From a checkpoint of a small mixture-of-experts model trained on Wikipedia: 32 SwiGLU neurons an expert, 8 picks a token.
Below are experts of layer 8 (counted from 0) of a mixture-of-experts language model. Rows are named router (the router's row for the expert) and show model dimensions 0-191. Each number is 128 + 32 x the weight over its row's rms, rounded and kept within 0 to 255.
After each expert's rows: "comes after" lists some tokens at least twice as common just before its tokens as in all text. This comes from a sample of Wikipedia text that the model never trained on. Tokens count by the router's weight.

# expert 28
router [123  66 103 145  93 155 165  55  81 110 181 104 119 115 110 159  83 112 141 159 132 147 175 132 108 135 140 112 137 110 166 110 152 130  85 151 149 179 122 121 137 113 166 170 105 172 146 123  43 185 172  95 172 102 151 164 137 135 154 143  63  95 181  95 122 148 114 173 180  94 153 157 164 188  98 119 140 103 168 229 169 121 133 163  66 120 145 130 125 182 181  90 141  79  82  78  99 171 146 105 167  99 111 140 155 112 136  98 117 152 116 203 103  84 135 123 141  83 139  90 121  98 155 141 142  92 102  66 158 140  68 129 159 152 147 131 120 173 180 128 104 150 122 105 151  93 118 134 120 126 101 135 151 138 129 137  93 123 145 130 155  82 106 120  99 137 100 142  69 149  78 176  78 123 113  61 109 149  93 141  73 112 127 181 112 111 103 131 131 137 128 137]
comes after: " |", " of", " to", " at", " a", " by"

# expert 27
router [ 96 106 115 135 128  94  76  98 104 119 117 153 152 128 152  78  85 122 140 140  59 140 157 108 104  98 114 168 114  96 143 163 190 119  75 148 106 101 120  56 172 168 140 113  93 133 175 107 137 153 140 148 185 147 138 143  91 153  75 137  92 115  98 131 104 202 125 149 148 153 163 137 141 115 143 152  96  85 148 128 120 126 195 101 124  56 136 140  69 111 189  95 170  73 179 125  62  68 101 132  96 135  70 178  94  60 128 120  73 149 124 165  76 141  93  99 144 115  83 147 112 162 163 141 135 116 102 189  96 106 100  77 104  79 153  74  87 145 127 136  97 163 158 138  97 130 174 168 125 150 101  94 120 118 136  73 119 133 151 109 107 172  64 167 155 143 130 128 132 130 142 132 100 157 138  64 128 115  88 148 119  98  82 101 144 140 121 143 121 139 149 198]
comes after: "1", "9", " ", "–", "2", "0"

# expert 69
router [157 121 142 140 154  61 133 129 131 144 117 188 138 137 148 134 111 133  74 196 125 193 130 145 168 177 101 131 133  89 147 149 137 139  76 120 126 163 178 114 163 148 193 107 178 125 108 116  53 134 132 182 109 105 136  75 150 138 159 129 110 108 108 122 150 169 150 124 135 156 148  94 126 115 145 147 153 144 123  86 124 131  61 162 112 113 156  78 128 111 160 139 101 146 150 188 142 133  89 166 172 176 177 135 110 146 162  64  93  94 154 123 108  68  91 184 129 147  66 134 101  97 126 111 167 182 129  69 152 136 150  92 138 141 151  82 119 145  92  81 166 141 102 140  73 126 152  99 154 142 128 127 137  68 164 113 179  92 121 115 114 145 161  88 140  93  70 143 180 116  89 109 103  85  89 115 128  97 138 205 195  96 185 175  64 164 142 140 105 118 103 138]
comes after: ".", " ", "4", "1", "3", "5"

# expert 251
router [128 147 160 104 118 174 122 142 111 107  76 155 126  91  88 131 109 112  75 145 175 106 155  79 147 104 172 140 174  90 152 166 170 153 137 120  94 139 204 148 209 100  86 159 109 123 102 167 168 139 141 106 156 158 137  80 195 175  86 161 121 154 105 129  85 118 123 127 105 155 100 178 114 170  60 145 159 103 168 120 126 178 152 138 117  95 107 144 126 116  78 151 195  96  91 129  86 148 115 119 148 160  50 139 199 137 150 135 104 102 120 126 101 143 117  88 127  75 140 139 123 168 135  85 106  82 105 164 203 105 154 120  79 106 123  96  69 129 114 108 133 112 108 103 128 105 114 106 118 122 157  80 110  89 214 169 100 149  72 127 107 157 131  88 130 117 185 162 107 137 109 155  90 117 162  85 194 151 118 130 109 163 119 154 166 148  93 128 107 156 166  83]
comes after: "\n", ".", "==", " He", ".\"", " also"

# expert 172
router [167 124 110 149 144  89 163 105 149 108 148 108 149 100 135 138  87 109 108 145 102 188 164 145 146  91 150 124 168  83 109 132 166 131  71  95 187 125 156  65  87 134 149 132 174 154 128 118  74 145  85 201 201 139 108 168 150  98  80 155 107  73  69 146 115 190  98 144 135 131 171 165 136 175  88 151 120 112 117 173 118 100 155 103 141 116 102 132 100  92 171  97 142 113 107 142 142 136  90 134  63 103 133  89 182 112  35 134  85 117 123 118 100  77  70 104  88 100 124  86 127 115 134 147 128  93 115  88 128 102 135  51 152 163 116 115 151 163 117 101 108 151 147 126 122 115 146 100 169 182 145  54  67  86 168 114 146  70 155 102 172 181 119 185 157 143  91 137 152 133  89 137  90 127 126  56  96 149  98 100 152 136 132 158 142 128 116 129 149 111 117 137]
comes after: " ", " |", "–", " (", "1", "."

# expert 232
router [ 87 141 116  67  76 106 181  89 121  75 103 113 116 154 152 156  62 124 147 126 157 140 135  98 135 160 179 194 126 219 176 110 118  89  85 102 145  88 100 135 160 140 120 100  79 141 159 125 148 137 203 120 177  69 142 116 119 124 113 112 115 194  90 138 101 184 111 159 162 107 146 173  96 115 148 159 185  88 159 187 162  77 180 128  95  98 122 121 131 128 215  67 151 109 172 111 123  97  94 103 101 115 174 109 108 139 159 114 102  94 120 154 115 134 127 108 120 117  78  84 131 180 148 109 158 112 156 130 170  73 125 145 131 117 160 134 118 117 151 143  94 113 124 158 112  75 175 119 141 186 128 197 152 106 134  89 144 125 178  94 197 152 132 127 112 183 116 164 132 169 137 199 115  95 111 110 138 152  68 119 122 149 120 138 138 135 108 141 114 109 102 108]
comes after: " of", " in", " as", " is", " to", " by"

# expert 48
router [187 118 156 133 103 104  80 133 177 155 103 108 163 117 144 125 112 138  99 185 143 164 180 103 139 132 163  93 152 115 118 123 198 154 125  85 117 100 143  91  98 132 139 104 161 152  58  88  81 129  98 175 114  88 121 156 152  84 162  70 163  89  74 174 147 118 102  95  81  97 147 190 135 134 103 123 164 120 170 103 100 162  69 114 125 152  81 123 149 127 144 109 150 180 155 143 169 128 137 113 132 141 112 108 166 214  95 124  97 112 116  82 105 105 156 104 111 124 114 164  93 105 141 119 202 153 100 109 199 165 148  54 150 139 117  77 100 167 133 135 142 144 134  95 174 157 109  97 135  85 129  66  61 122 158 171 137  94 168  95 156 134  97 133 143  76 109 112 151 126 142  98  81  85  99 121  69 160 143 167 136 166 183 146 127 110 112 147 110 172 154 183]
comes after: " |", " /", "|", ":", "°", ";"

# expert 203
router [164 131 138  85 141 124 136 151  91 136  81 146 151 122 128 118  63  96 106 149  69 134 130 191 157  57 108 118 149 108  77 127 139 141 122  93  81 199 178  59 183 173 151  93 157 137 125 123  67 116 105 179  82 104 111 100 137 107 164 106 138  73 129 166 131 106 184 156 150 112 158 188 131 147 152 107  92 145 127 139 101  75 111  80 130 115 152 169 120 128 167 103 108 174 136  86 168 116  89 125 119 126 120  94 143 165 109 111  91  66 191 133  96  85  85 151 156 116 103  96 154 108  95 174 132 175 114  99 124 169 109  71  70 148 172 111 163 177 133  90 163 154 125 100 144 118  80 103 109 146 100  91 121  79 166 124 157 170  86 123  79 102 154 141 141 120 164  94  70  99  73 112 147 112  96 115 118 121 138 158 175  81 154 163 112 149 182 173 131 133 165 139]
comes after: "1", " ", "2", "3", "4", "5"

# expert 194
router [134 101 166  95  91 180 164 109 163 139  97 124 152 136  73 130 150 135 149 180 192 162 132 165 191 144 149  92 142 134  62  86  90 106 100 178 141  78 104 166 140  98 149 148 157 153 170 165  91  92  78 171 173 132 151 101 149 133 189 154 137 163 138 159 102 144 119 119 122 108 131 162  88 118 192 156  84 111 203 148 159 151 166 178 114 184 100  91 116 155  86 171 101 120 103 156 146 158 139 138 149 112  95 164 102 158 133 156 106 131  68 116  83  95 185 102 162 109 170 147 147 129 160 151 156 138 107  63  95 100  61 175 145 184 132 144 111 128 139 130 167 164 136 166 121 152  98 137 161 105 181 113 135 153 161 155  82 136  98  88  96 114 141  84 145  84 118 161 120 118 134 148 100 168  94  95 143 126  76 173  79 113 104 104 122 184 137 133 131  93  68 176]
comes after: ")", ".", " |", " =", " information", ";"

# expert 198
router [101 165 101 122 167 131  56 146 140  84 163 149 134  80 153 155 105 149 122  97  74  88 171 120  78 104 190 144 103 100 135 163 180  92 124 127 123 121 142  88 115 145 123 196  75 176 124 159  88  98 132  47 135 140 112 123 113  73 140 122 141 132 114 165 119 137 130 118  71 160 134 126 134  65 123  88  83 164 134 130 144  79 185  68 135 142 145 114 109 133 123 149 105 118 159 112 190 139 112 138 156 175 120 153 149 116  85 102 146  94 106 105 153 137  78 132 180 127 158 121 146 114  78 135  97 139  82 142  89  93 132  78 124 112 181 132 162 138 120 119 130  73 194 149 181 160 133 153 167 112  76 134 171  76 162  53 119  81 121 115 132 131 160 130 171 112  74  83 103 115 127 181 134 177 173 131 141  52 154  99 170 111 110  65  86 104 148 133  79 134 149 122]
comes after: "1", "2", "0", " in", "8", "9"

# expert 57
router [ 85 113 185  98 137 153 165  68 147 122 129 124  67 164 150 114  90  98 169 127 103 115 164 121  55 152 147 166 107 159 137 172 143 111  82 167 117 134 156 147 193  82  88 141 139 165 152 138  94 175 131 113 102  95 159  75 139 158 128 165 112 135 126 140  87 192 103  83 144 143 158 144 165 125  68 143 101 174 166 179 186  94 159 129 132 122  90 138 135 135 158  70  73 100  96 111  67 161 138 124 187 151 154 133 151 120  67 118 110 101 102 170 139 121  99 117 126  90 119 148 115 176 207 105 134 104  44  61 168 155 115 115 157 128 146 162  94 130 149 154  61 152 168 100 136  73 128 141  82 172 187 125 127 147 138 141  94 167 134 125 192 163 115 178 160 148 120 142 127 154  86 159 107 126  96 114  94 135 112 145 107 115 124 198 105 114 108 101 118 144 128 133]
comes after: " a", "'", " of", " the", " with", "ing"

# expert 7
router [120 140 130 117 131 153 134 146  57 108 122  96  95 162  87 114 127 151  89 120 125 167 120 104  98 156 142 163  78 145 190 148 115  97 116 143 171 106 151 109 154 162 107 148 166 143 159 123  92  88 136 104 127 161 164  98  91 130  75 166  96  85 120 166 159 168 103 101  88  61 122 136  86 155 142 135  87  81  92 228 106 117 123 168 132  72 181 141 155 242  84 177 117 109  66  93 115  85 132 138 108 120 130 135 101  96  87 137 136 126  84 159 111 148  43 136 161 180 130 163 180 118 147 146 135 173 116  90 123 103 138 171 120  95  68 124  93 153 166 178  91 140 124 153 125 120 179 152 125 141 183 121 126 141 129 139 112 152 192 157  83  61 124  78  99 105 102 160 115 150 146 131 128  87 137 157 101 146 111 107 156 114 117 173 129 119 150 105 182 164 145 140]
comes after: " ", " re", " con", " de", " ex", " dis"

# expert 215
router [149  96 112 179 131  91  80 109 121 137  91  95 133 102  87 139 149 174 104 161 141 154 134  92 185 119 123  76 154 123 112 119 193 169 128 105 117 142 190 102  78 158 122 157 109 153 112 111 118 150 117 173 169  66 151 182 160 104 127  95 172 107  80 147 168  90 161 170  92 108 139 157 103 148 110  75 140 124 141 144  88 128  92 118 101 157  96 148 137 175 151 102 133 115 161  98 131 104 122 100 196  98  75 118 190 139 107 132 139 185 118  69  66  95 115 105 104 128 141 153 144 126  61 113 175 153  80 117 181 142 128 108 124 105  71 109 124 177  84  93 154 167 136  74 139 100  92 103 138 108 110  78  58  90 199 173 100  97 132 113 118 147 130 134 116 123 149 133  98  94 100 138  92 116 102  87  92 120 116 117 109 178 130 168 105 170  88 113 116 188  44 162]
comes after: " |", ";", ":", "|", " /", " –"

# expert 66
router [ 60 122 171 139 130 157 199  87 135  99 134  92 137 102 140 145  87 118 151  99 171 178 131  87 146 144 161 197  68 167 132 161 111 107  67 111 156 115 136 143 172  90  83 144 128 159 131 184 160 162 155  89 144  95 166 135 139 140 167 156 125 102 159 115 133 162  91 145 124  86 168 167 172 146 130 118 141 136 130 195 136  90 166 163 148  73 141 124  74 175 147 148 143 109  92 111  26 137 113 140 184  74  98 140 190  71 139 104 123 135  94 185 134  83  97 103 153 132 121  98 163 190 129  77 139 152 115 148 144 148 128 166 150  99 127 144 134 141 139 146  62  95 123  82 152 117 172  97 136 189 158 149 149 106 149 141 134 137 121 132 128 108 129 104 138 101 132  99 107 154 100 138  99 128 104 135 158 150 117 157  63  73  61 126 119 160  43 170 172 135 135 146]
comes after: " the", " a", " for", " and", " of", "'"

# expert 222
router [136 127 167  78 149 111 121 100  73  97 116  93  90 191  92  84  78 146 126 142 142 153  99 123 132 159 144 169  53 138 177 191  94 114 114 157 164 110 152 162 169 179 134 177  93 125 124 113 124 122  96 120 156 167 150 111 117 116 144 137  76  78 124 112 160 122 148  82 127 110 164 127 159 181 156 112 112 128  60 196 124 136  85 162  81  66 177 128 132 191 135 181 161 123  97  94 114 107  96 158 114 148  92 136 153  94  66 155 186 117  85 140 126 146  55 155 160 167 117 102 119 181  95 132  95 192 157 111  79  77 150 157 114  57 102 129  92 165 135 182  83 150 103 131 108 149 162  82 113 122 152  80 110 131  93 142  81 136 147 155  93  92 130  99 109 115 121 158 142 162 147  91 147 135  91 166 103 156 100 113 161 144 144 140 139 102 148 122 185 166 108 113]
comes after: " ", " re", " con", " pro", " dis", " Con"

# expert 223
router [ 62 139 140 140 100 152 192 149 103 140 139 116 123 132 148 154 131 146 108 113 106 118 165 127  92  94 210 196  72 198 135 136 112  94  78 139 188 144 116 103 192  78  86 134 132 174 154 123 135  71 134 108 162  65 167 161 172  96 159 213 126 172 138 116  91 192  95 157 129  96 158 111 113 111 161 133 109 129 178 183 128 115 198  96 138 106 102 122  99 117 145  90 123  98 114 121 132 130  84 176 159  86 136  98 112  46 143 114  64  99 107 106  98 129 124 135 112 154 103 103 140 121 163 132 162  90 130 140 185 129 105 126  94 103  99 132 147 104 180 112  83 120 194  83 103 108 134 135 146 128 124 134 135 140 108  81 127 157 148 118 177 152 140 145 141 122  89  76 144 128 131 200 118  98 142 116 125 180 129 133  77 102  95 169 119 135  95 104  67 147 104 181]
comes after: "'", " of", " the", " with", " by", " for"